Experts of a small language model.
Training: a variant of Muon for the experts, 784M tokens, 5984 steps.
Below are experts of layer 3 (counted from 0) of a mixture-of-experts language model. Rows are named router (the router's row for the expert), up (a neuron's input weights, with its number), down (a neuron's output weights, with its number) and show model dimensions 0-223. Each number is 128 + 32 x the weight over its row's rms, rounded and kept within 0 to 255. Numbers have three digits each.
After each expert's rows: a language model's description of what the expert responds to; "mostly gets" lists some tokens that are sent to it at least half of the time. This comes from a sample of Wikipedia text that the model never trained on.

# expert 17
router:163097152147152150201123140149111171143118106121095139150152172107150118113067080135154185117089102142141162103109121134087084187116092120092113154084055153105121135085153074151165127099092110098154168133162175095108182154122076150116150142112151065146051156128114143143202160082097123105122109122191100176063147137128124156128149168155148135180135163124087140127156162128130088175122113163099153101193106142110110151136083153129095187146105156148115068167134119124096087120170091094131122188115149095113132102096104125147074165110177177100105186080115097118170150165052139213151127150110086118166041113118149090146164077137099101155128150133129099125134076144115122158124
up0:139158139130116122173073072124181117127119126169160167092118134186106160098128131130124167085116169064176133104128133094139114123195168100151149128140125138157148118160128147092149174142110096161108080107120078146178115112193132126188147119156113094155106072062154121086139157091123163169120160081111166172141111135068126091108140085129116129158118124130182145148143152104120180122123095098130145102117148150088132181080154094139093160089055122088148105084146098125158083113195158138136225165155166141128102167135060139117063096159127130188122181123114144136100116103116082185101172155066129079144170108154182103188128094127100074144097087117073121113071149163097109125093
down0:099092119163109046128149104138118136090132106135132091101096099120149173125064157144167149161158106120133062145109129127109148143137163160117098175132181107042136106125152126145152130163164108063121171113141127097089069139112130145119138112154120077136109107196131196143150120106132116114186197147178117117116118101113120119106075127107104131146156149139222065148142146095147060119092132134104126218117162140110106125148086119151139135153130084150048147173157094146075160139189119109127120095143101134145146113079147064098151193113162108152175135097118150193135167129111139086141125132105135147109129129133150094122187133173086211102062188130139087144154136110088183142066
Description: Endings of surnames and place names such as -ton, -son, -in, plus digits inside years like 19-5-0 in discographies.
mostly gets: "ton", " Kitt", " Par", " Memorial", " Wong", "son"

# expert 50
router:157095157148152148201122139144107170141117101117103133155151175111149119100074078140153187118092104148142167107106121128088083184121087123085098146090057160103122133088139073147160127105094105091152165137163186094100185156115071139120146141107154071147055143132110143144205164080092115102119106119190104165078141134133129156128151168160151132172137166108092140121153160130127091165124112156102157097200107139111102155145081150129097179141109162140110062160136128116096085119168088088126137186103137099116124105098097122142073160112175183102097183086118097122171144168048136205160124149109080120175036115120146095148167078135098098160134148141134104121133073132111126157119
up10:166107105188151103120123097133195083146154164151208099132090137125124170072160188185120165097101120179148124113148109141161129114139139127131146106173155153128152193122104146137093105155073158145077125101111101108182138103075092110117087170202176115155139091131157150131175092157140182146142119095153121081115156099081120116135070087104115109117165097162140074123122113100120148103068117149155109081127156063161139153151197166098158134118117161135095115113166111164170130070097132087117128154171112100116115058131037131106163139100118191147124096084084208131090114114122114095077128103155145126108109122104139185143147149179142113186063094112075170151165127099134121107156
down10:163143110157142090113176037181194134130128118125082131139077153128124177167083108155043165167098129128171128138084082164165157093114108124117155135083166166133161172083152164094123148130165092142160093108094109135132126163102090135128140125109141175191118143135133157067079119141182127095129135152101135173129153163091167132148136106072110141145048128133158173164119141077072145125110142118144118119121105105123130112109107146194103066138109145153116141129157129193205136075126104057136120123110099089068071111103105134091104097117156130120107142116138085119133162166150112172100155178154175214181069201125144122174110116147132123106144128138119123116076092089097102127198
Description: Inner digits of large numbers, mostly zeros after commas in money and counts like 1,000,000 and $10,000; also scattered words like vocals.
mostly gets: " Cincinnati", " Labor", " Socorro", " piano", " investment", " Ker"

# expert 43
router:154097152149147147200119151145110173137118102118101134149145179114148120104067080135140181110096105140142158104106123121091084181113087122083103151096052158100118135084143069141159128106096104080150166136159172091111181150120071147113139133107153066144055148132105148144201164078095110092125103120185104164077143137130121152129157165161149132174138171114088135120155153130128093168120119159099152096191101143103108151139078158129096187149111158147111060156125118113100083115169084089127119187099136096109125103088103127139069160115170173097102184088113096123163145158048127212154128150113083113172031110118150081154164075135094097153133139131128101119131072137117127154121
up0:137125130126103077148127161083134124084146134094157127141119124106107116079155136144106146108178133144180121140154103082119079114076096060110147152135102160187161095142089119141165165147176190255125115111118106098167138113115132165172062142102087151110120144080091145104197237135106136124132141187151193137102121157102129105159110105104058119149153147176127150129089120090108107108127124146174116114152131155129079139113141099135149149155127151145123069120093130182190139161093176150150129189127111085128189144075171103128115059144130122112097176131147160148130121131124167025058156140096133108163129118112102157127103131129137128101056111140174078146166110144130113088129
down0:178106119090148115099187150116095041130119148130099126065163157139129063130144131101151165108141166104127092123094078111105187114170088178185090132143096083135119116099143147086129098134113143158126049148195146133154171113116104156067183107103106156131155191121124107153155122130099104129142141172128115184130154130161123168128136110137141117096126087099161122103144083190133123143136144135074181094120100174141107089075122136143172154159092205129063123117109139139104112114064114083115188139110139122091038114143182152125130189172189162076131164129124086146172120105116162125085181141128088147156112121108081119118104124187129209148133128093091141152184155141117124123065
Description: Later digits in percentages, vote counts and coordinates in election and result tables, e.g. 1.8, 11,625, 21.5%.
mostly gets: " Insecta", " Ottoman", " bass", " res", " peace", " own"

# expert 51
router:158089149138144147205124141139103166140118106118105122153148168115149113108080079142156186111095102137138164102120116126084084186126087117078104151093046159102116126082140076146157116089089097096149155132160177083107175150120070143114155134110154064142042159122115142137206162077093113106117099115184097162072142136126130155125145163159143132175132158115085141115150159128132087171121117163102156098203096141104105152138083153128091186135108159139113065157128116116089090121162082086127140184106145092116125099097108119139075164106170173094099185087107093114168147161053138206150125146111076123172043109118143094143163084133095092153130142131124105127136069134110123155120
up0:111159120153196111102145145088182105089109105137081149171180103156162139093121096148112103159130137073140118122165151107126090167136117089134092137116132110126167103115071139130129031125067208089159106117100060158086139086106144130190146112135155081144151068146127130092157147162109109169120135116140163129066074116105112079151124093129125098151141132175148183185138046119106121100122129089111144128081133128141104201134160168099149168097136088102111129156147088129166149165147163160144142109165079140160193154104074123222101134178155157147107177101151145144155118127115061126079164147160155123097205112128104165161125130110171165105108105117138125118073068138160101110094
down0:132155089125140136168116090161151174062130160111097130157114156129142152113108154105041062149057132141098095168137174106128147129181112150099122163117087115163113078114156153131100101117130092134098162099173183130133174063195123101058161145151141094112090124152127138147081170112126129114145140135127147126130192075113180142107122145139101177123128190121087070095154209115212137177149130121151110138112143122140093101110172079079118092148178102159174151082103183069161134121136126116098088167141149066103124097119127140074120140164140161131157087138147106118167108182131185087102146076127046141152102055141170105177151085113114149156139136116121148109138143167147088104150
Description: Prepositions, conjunctions and pronouns mid-sentence after a clause or comma, like in, and, as, with, his, to, in narrative prose.
mostly gets: " invasion", " research", " Athletics", " congressional", " Mat", " Mi"

# expert 26
router:161095148145144149201123152147111167139117097115097128156152176108151121107084078138142180109093102139140165106121122132086077185121091116078109155090051160103113134081141072142160120102095106095151161135161178093110181157123073145112146143111153066144051156128111144138207168079102119104122100120187101166076137139133128151133148166162147125180141165116095141123155150126128085168124121157096156098200103144110102156140079157130091190147107157147112075155121118119103085127173092088133114187103138103113135100091104118144074168110177178101105187084116092117163148170049141220141132150107085117171046103117143087148169077145104101156136146130122104127131078141115126152131
up0:138164159112145047056121091072109166140143134019167217110103052132138109121137131131146082114101137095142177129204105184100139107115111137116116114155170128077131072146120194134110150157104139178117131097147134138145110149126172099117143133152075168104196105122134141083102157120123191161072160138098108087132148071122106081120122121096141148149122143174139097120172134122124170174114103094175110148157148177134103140097111120112102132125132131166162124117166112145185148132098145181104157073097122128105115119163106120081119083138140160085093109130149139096114083092158184103093154076149142156177163158095178095101128155142177090110198091118121098174082154070117091152173
down0:095135138128154095137132050133123132155119103106136108137053130119128118100124130142107097114111096145106135195116171139138132096124084118148156155071108120089110110168098099138164140092166181136161129150118113072102203097110150100124106146117089166068122087138112129138121089142166184132160141141095083044076189121130151098110075151063162135139189117140161071184099177188081114147147153142121141179145130091138120129057114147158086108171225161114121145139144085171137076099164137126146105151062113123103111152173107138157169155183107132145146106145179196104132113139116109166162089144126156140171047119106136107123166098158173131132156126143131127039136113098125121204122
Description: "There is/are" opening sentences in descriptive text, plus line breaks and names in lists and infoboxes, like Votes, Final, Dick.
mostly gets: " Votes", " There", " Porsche", " plate", " Pol", " Final"

# expert 52
router:164109125151127136163164163159116161103115145149121090135115210116175092075088094120142133114152087120141188141142133135093092138111127119112142134114073187154129151042145071153125191135144143125137081160183144142110137107064130107124097133123105139151112149089147167135146164111100063038068125164177102170073102101200065167154140122136148135132129136112142155159134146125098134121144142175115100173174182135133135214148125085135122155173118152168095092127088107085110153066129103115166127117114122121167150081196121191115140157130101169154130174114103109146143172145083161148134115118097131091119050160121073113162110104146101109112107160084145043110103080066108153126082
up0:127162164094088105175074110150103123164186148133203111070137119136117136131178134124139093094128134142129131126112113116114108096119119115165173161096175126103144133124101089092136120185130160130169102131128112234163127187116156091115163138120149097079141090116155098120120098103078081126171179138180136157129171113157192127143150126120104078188100145182092156153066112109078184209124180157125152161138151113139215102103094114107115124100085099091147128121105131065109145139104092147130090080083129099148159118170135048088101119127082147112135130059074113150148148133127130150076083107115082093159145154112158115095162173124153120123104143197131155151194073146122175157142
down0:104164137168082074122103183097168156070145126130120098149085077133123086168180133123186135188112127108153120099160119146140129101163143156130142102173048130107042080105138083148093095151151125108137127134195097123129117182084067120143151119096115118134058160207109140121097124113101119118156135127174110097211131143151176143112114109147099119177075105121130143130215132110192124112104112146138189090166155094093124097148106157137102152157108162120089117146128125058109098079129157072138162119127117170093142159156119095153110104142148116113093090144174104114198126139120090104157152135096183144094126150139151125172172181062113161133193111084123137159082086142111172107177
Description: Spaced dashes, hyphens, slashes, plus signs and row ends in tables and results listings, e.g. Final – 7 February, 45.11 – 45.1.
mostly gets: " –", " -", " —", " /", " −", " +"

# expert 60
router:097131155148079107146072119105165144115158190136133132076152115131188064131187176074120077135127087154127152105141119139128093094096139148092176098200196143125153094153119141070156168118108169127124080136156069139162061154078154134146168098118138155169159128109156124107136134133067128170077157104080157102134121123097158153158104116030118086120118169225096140203136123128163119076111094103125144111152169164136132093201153111119145111162104106180158109098111122151121137147141159149099121134138137136169161119086084122097155138131085143114103169145151153134103127105157096072132142055145127149194146147154119056062127112141142161087115136072170124114157081090141099120151
up1:077175128109124090155160122112078117105155112130113096115067182130148165126119139065182149088123211147202111155145110084138171123152168208062120096156081132140152111185048179158101094166147132102110113135175095074153158152073134132092089130108137127115168120141173073125170139121158151156129104104145107100100181129179133061129127108174104070113099084153114158144134137068161132091145132140110165139079145107103120095115158130080118091142124150116087118129180129089179130146134134145117143183111091082138163168154044171143131072124109120134103188138157120141182112175097164133123160123117159122114077171104156173132110122145054148114156105128154114078182108128131123150091
down1:102139112128160158144080141122083059140198095184140136159101146158143109143145113142156121124091093141106151138147125112134139176100138121140148136147104112159099084200096135131126122113128134129131075126174141188137122093134143116124125158128159067162123210103122120253121102115101106131113109148129129171135139166091113145112140125107158117149147145145070186158153126165103177106123137148119175100131113122114081128083104118044171134156100134079114125123062087064087048118096115074111118089168137158157127090169151079172124177162145097093143120097149123081108164140129166069087066178168175146106101156174116129107138184146166137149131203100143134080153122112134034097143
Description: The word the and possessive determiners its, their, our before nouns, often after of, in or to, e.g. population of the village.
mostly gets: " its", " Its", " the", "the", "The", " our"

# expert 13
router:106194152121127152189218096057152147102167149112118110130126132176169084173102149165121164072171089142165138151128130144144092141155071101094142086177086080157118115096136142100172118091141127176126117135134164143126131132092105151178094091112044117121058140130148077110086103150083124113183132138150162107141090151116138107132129158113098113140150090134146150143135108110137170137140105111147181114095156205079109077129143186109115108198114128191163149059182086122138109107067170107116122108132153136082155151147134066152083140124145178175131121203111089074120159087131131079093172163104077086160126182162104132137148118054134114111116094081126099131150132124121169131139
up1:094117163098094128138130036117106119144136065150125210140124120130155104137162092132134121086096071150186138115130096115124128106109098097104149138176084077102156067137153119128116112148102150145145079153126114117119088124156090120159230120101073131131089178135149123120189153144088120096113150103083092154134148171132118095188074163130129195103110093147118121130146118105170106118100170125156122126140109117137090176082103155133142103079096108112113128193164245174117153163150155134134121075125123119134109119155115105115165075090127095151194112177144150131121210080125166159160198163129086160078106172188089127142109123135047099132121157099168126145126100172130161113127
down1:162161110110107128103175152144091092139118109160123125144082141156138119110102140143145188162107226144142117086063132130158092185156165087123141124119117138089126151099081166036145181099149088099108121125103185111178181163168158135098148074128182143129151109139107145129123121117074211091125153133108108165142083093133088131167128106083128179160112172085141141138162105109153095134067143116110121169119129144133095136124188141100205155163172120162103127157178093163147177107078055188085071139121148132142107128139135142117129098138179168108132116070093164073101119119099095120100175085131104068146178099103172117138126115074104123157100075168130148095179088081132143133127
Description: Conjunctions and relative pronouns joining list items or clauses, mostly and, also or, which, but, who, e.g. "1960 or 1961".
mostly gets: " and", " or", " but", " who", " which", " &"

# expert 49
router:163095156151150158197120149147109169147120105121107130157146175104152117115074075139154188111094109134136159107112119129088088184125084121076108157093052157101121127082146084148166124107099104091148166141164179096112185162126072140111146143112152068147054150125114148135202164080098120102124102118191102168069149128130128158136152164159143136176131167114091147117157163127135086171121113166099158101193106142111109150138081158133095189151106159142111073157136126119096086119170091092129127197105142088112123102100102128144071165107174185100105185084112103120174147164055137213150128143110082124166047114122153090146166077135101102157132146131134100120137075137111115157122
up0:156105132088185114099098103116141103151142117124117115115087160108174119123118174073063147104145069113132090131117158142181074158178103148194152120179187174101167150095146118150143090103121146090114114094086068104146168168072119071154097090134084108120136047124070100110108135183116131129107135073123122169132130088104135157136104114137169112143123174231082121172109128112175182100175164146134033153119158158138097134122123138160146161115093081091153153140109123132193090142112107095138168163194173209140107115102144094128118110126092153137105102133066188093087163130132154118123136145100123131108077119136104132149167152115130145196122113169116153150141119152081089121178
down0:163142163135158121143189098122086132159136195105132125073139146096064161158138153103156118133162111131102133065152204145170092146073096114159073147095106166191137104133115121167113149066076055125162187135075165163134118065176127124106178103118127168180121148142125141101106143114135157096094149123091162166135145135137116090064101045080098175147073112150135116151092187144116089130117126129074167070116131154075177151077142099106091112128097093181144097122126160112145082115096167187123091169101175118127062115148157110101118138083097153124151130117183083152127107111127162161163179132109098167168142173180155150139140136119168129133147094111058134110141120108116133170109
Description: Mixed group: the adverb later/again after a clause, line breaks ending list items, and digits within dates like 2014.
mostly gets: " commander", " Opposition", "ently", " institutions", " resulted", " slightly"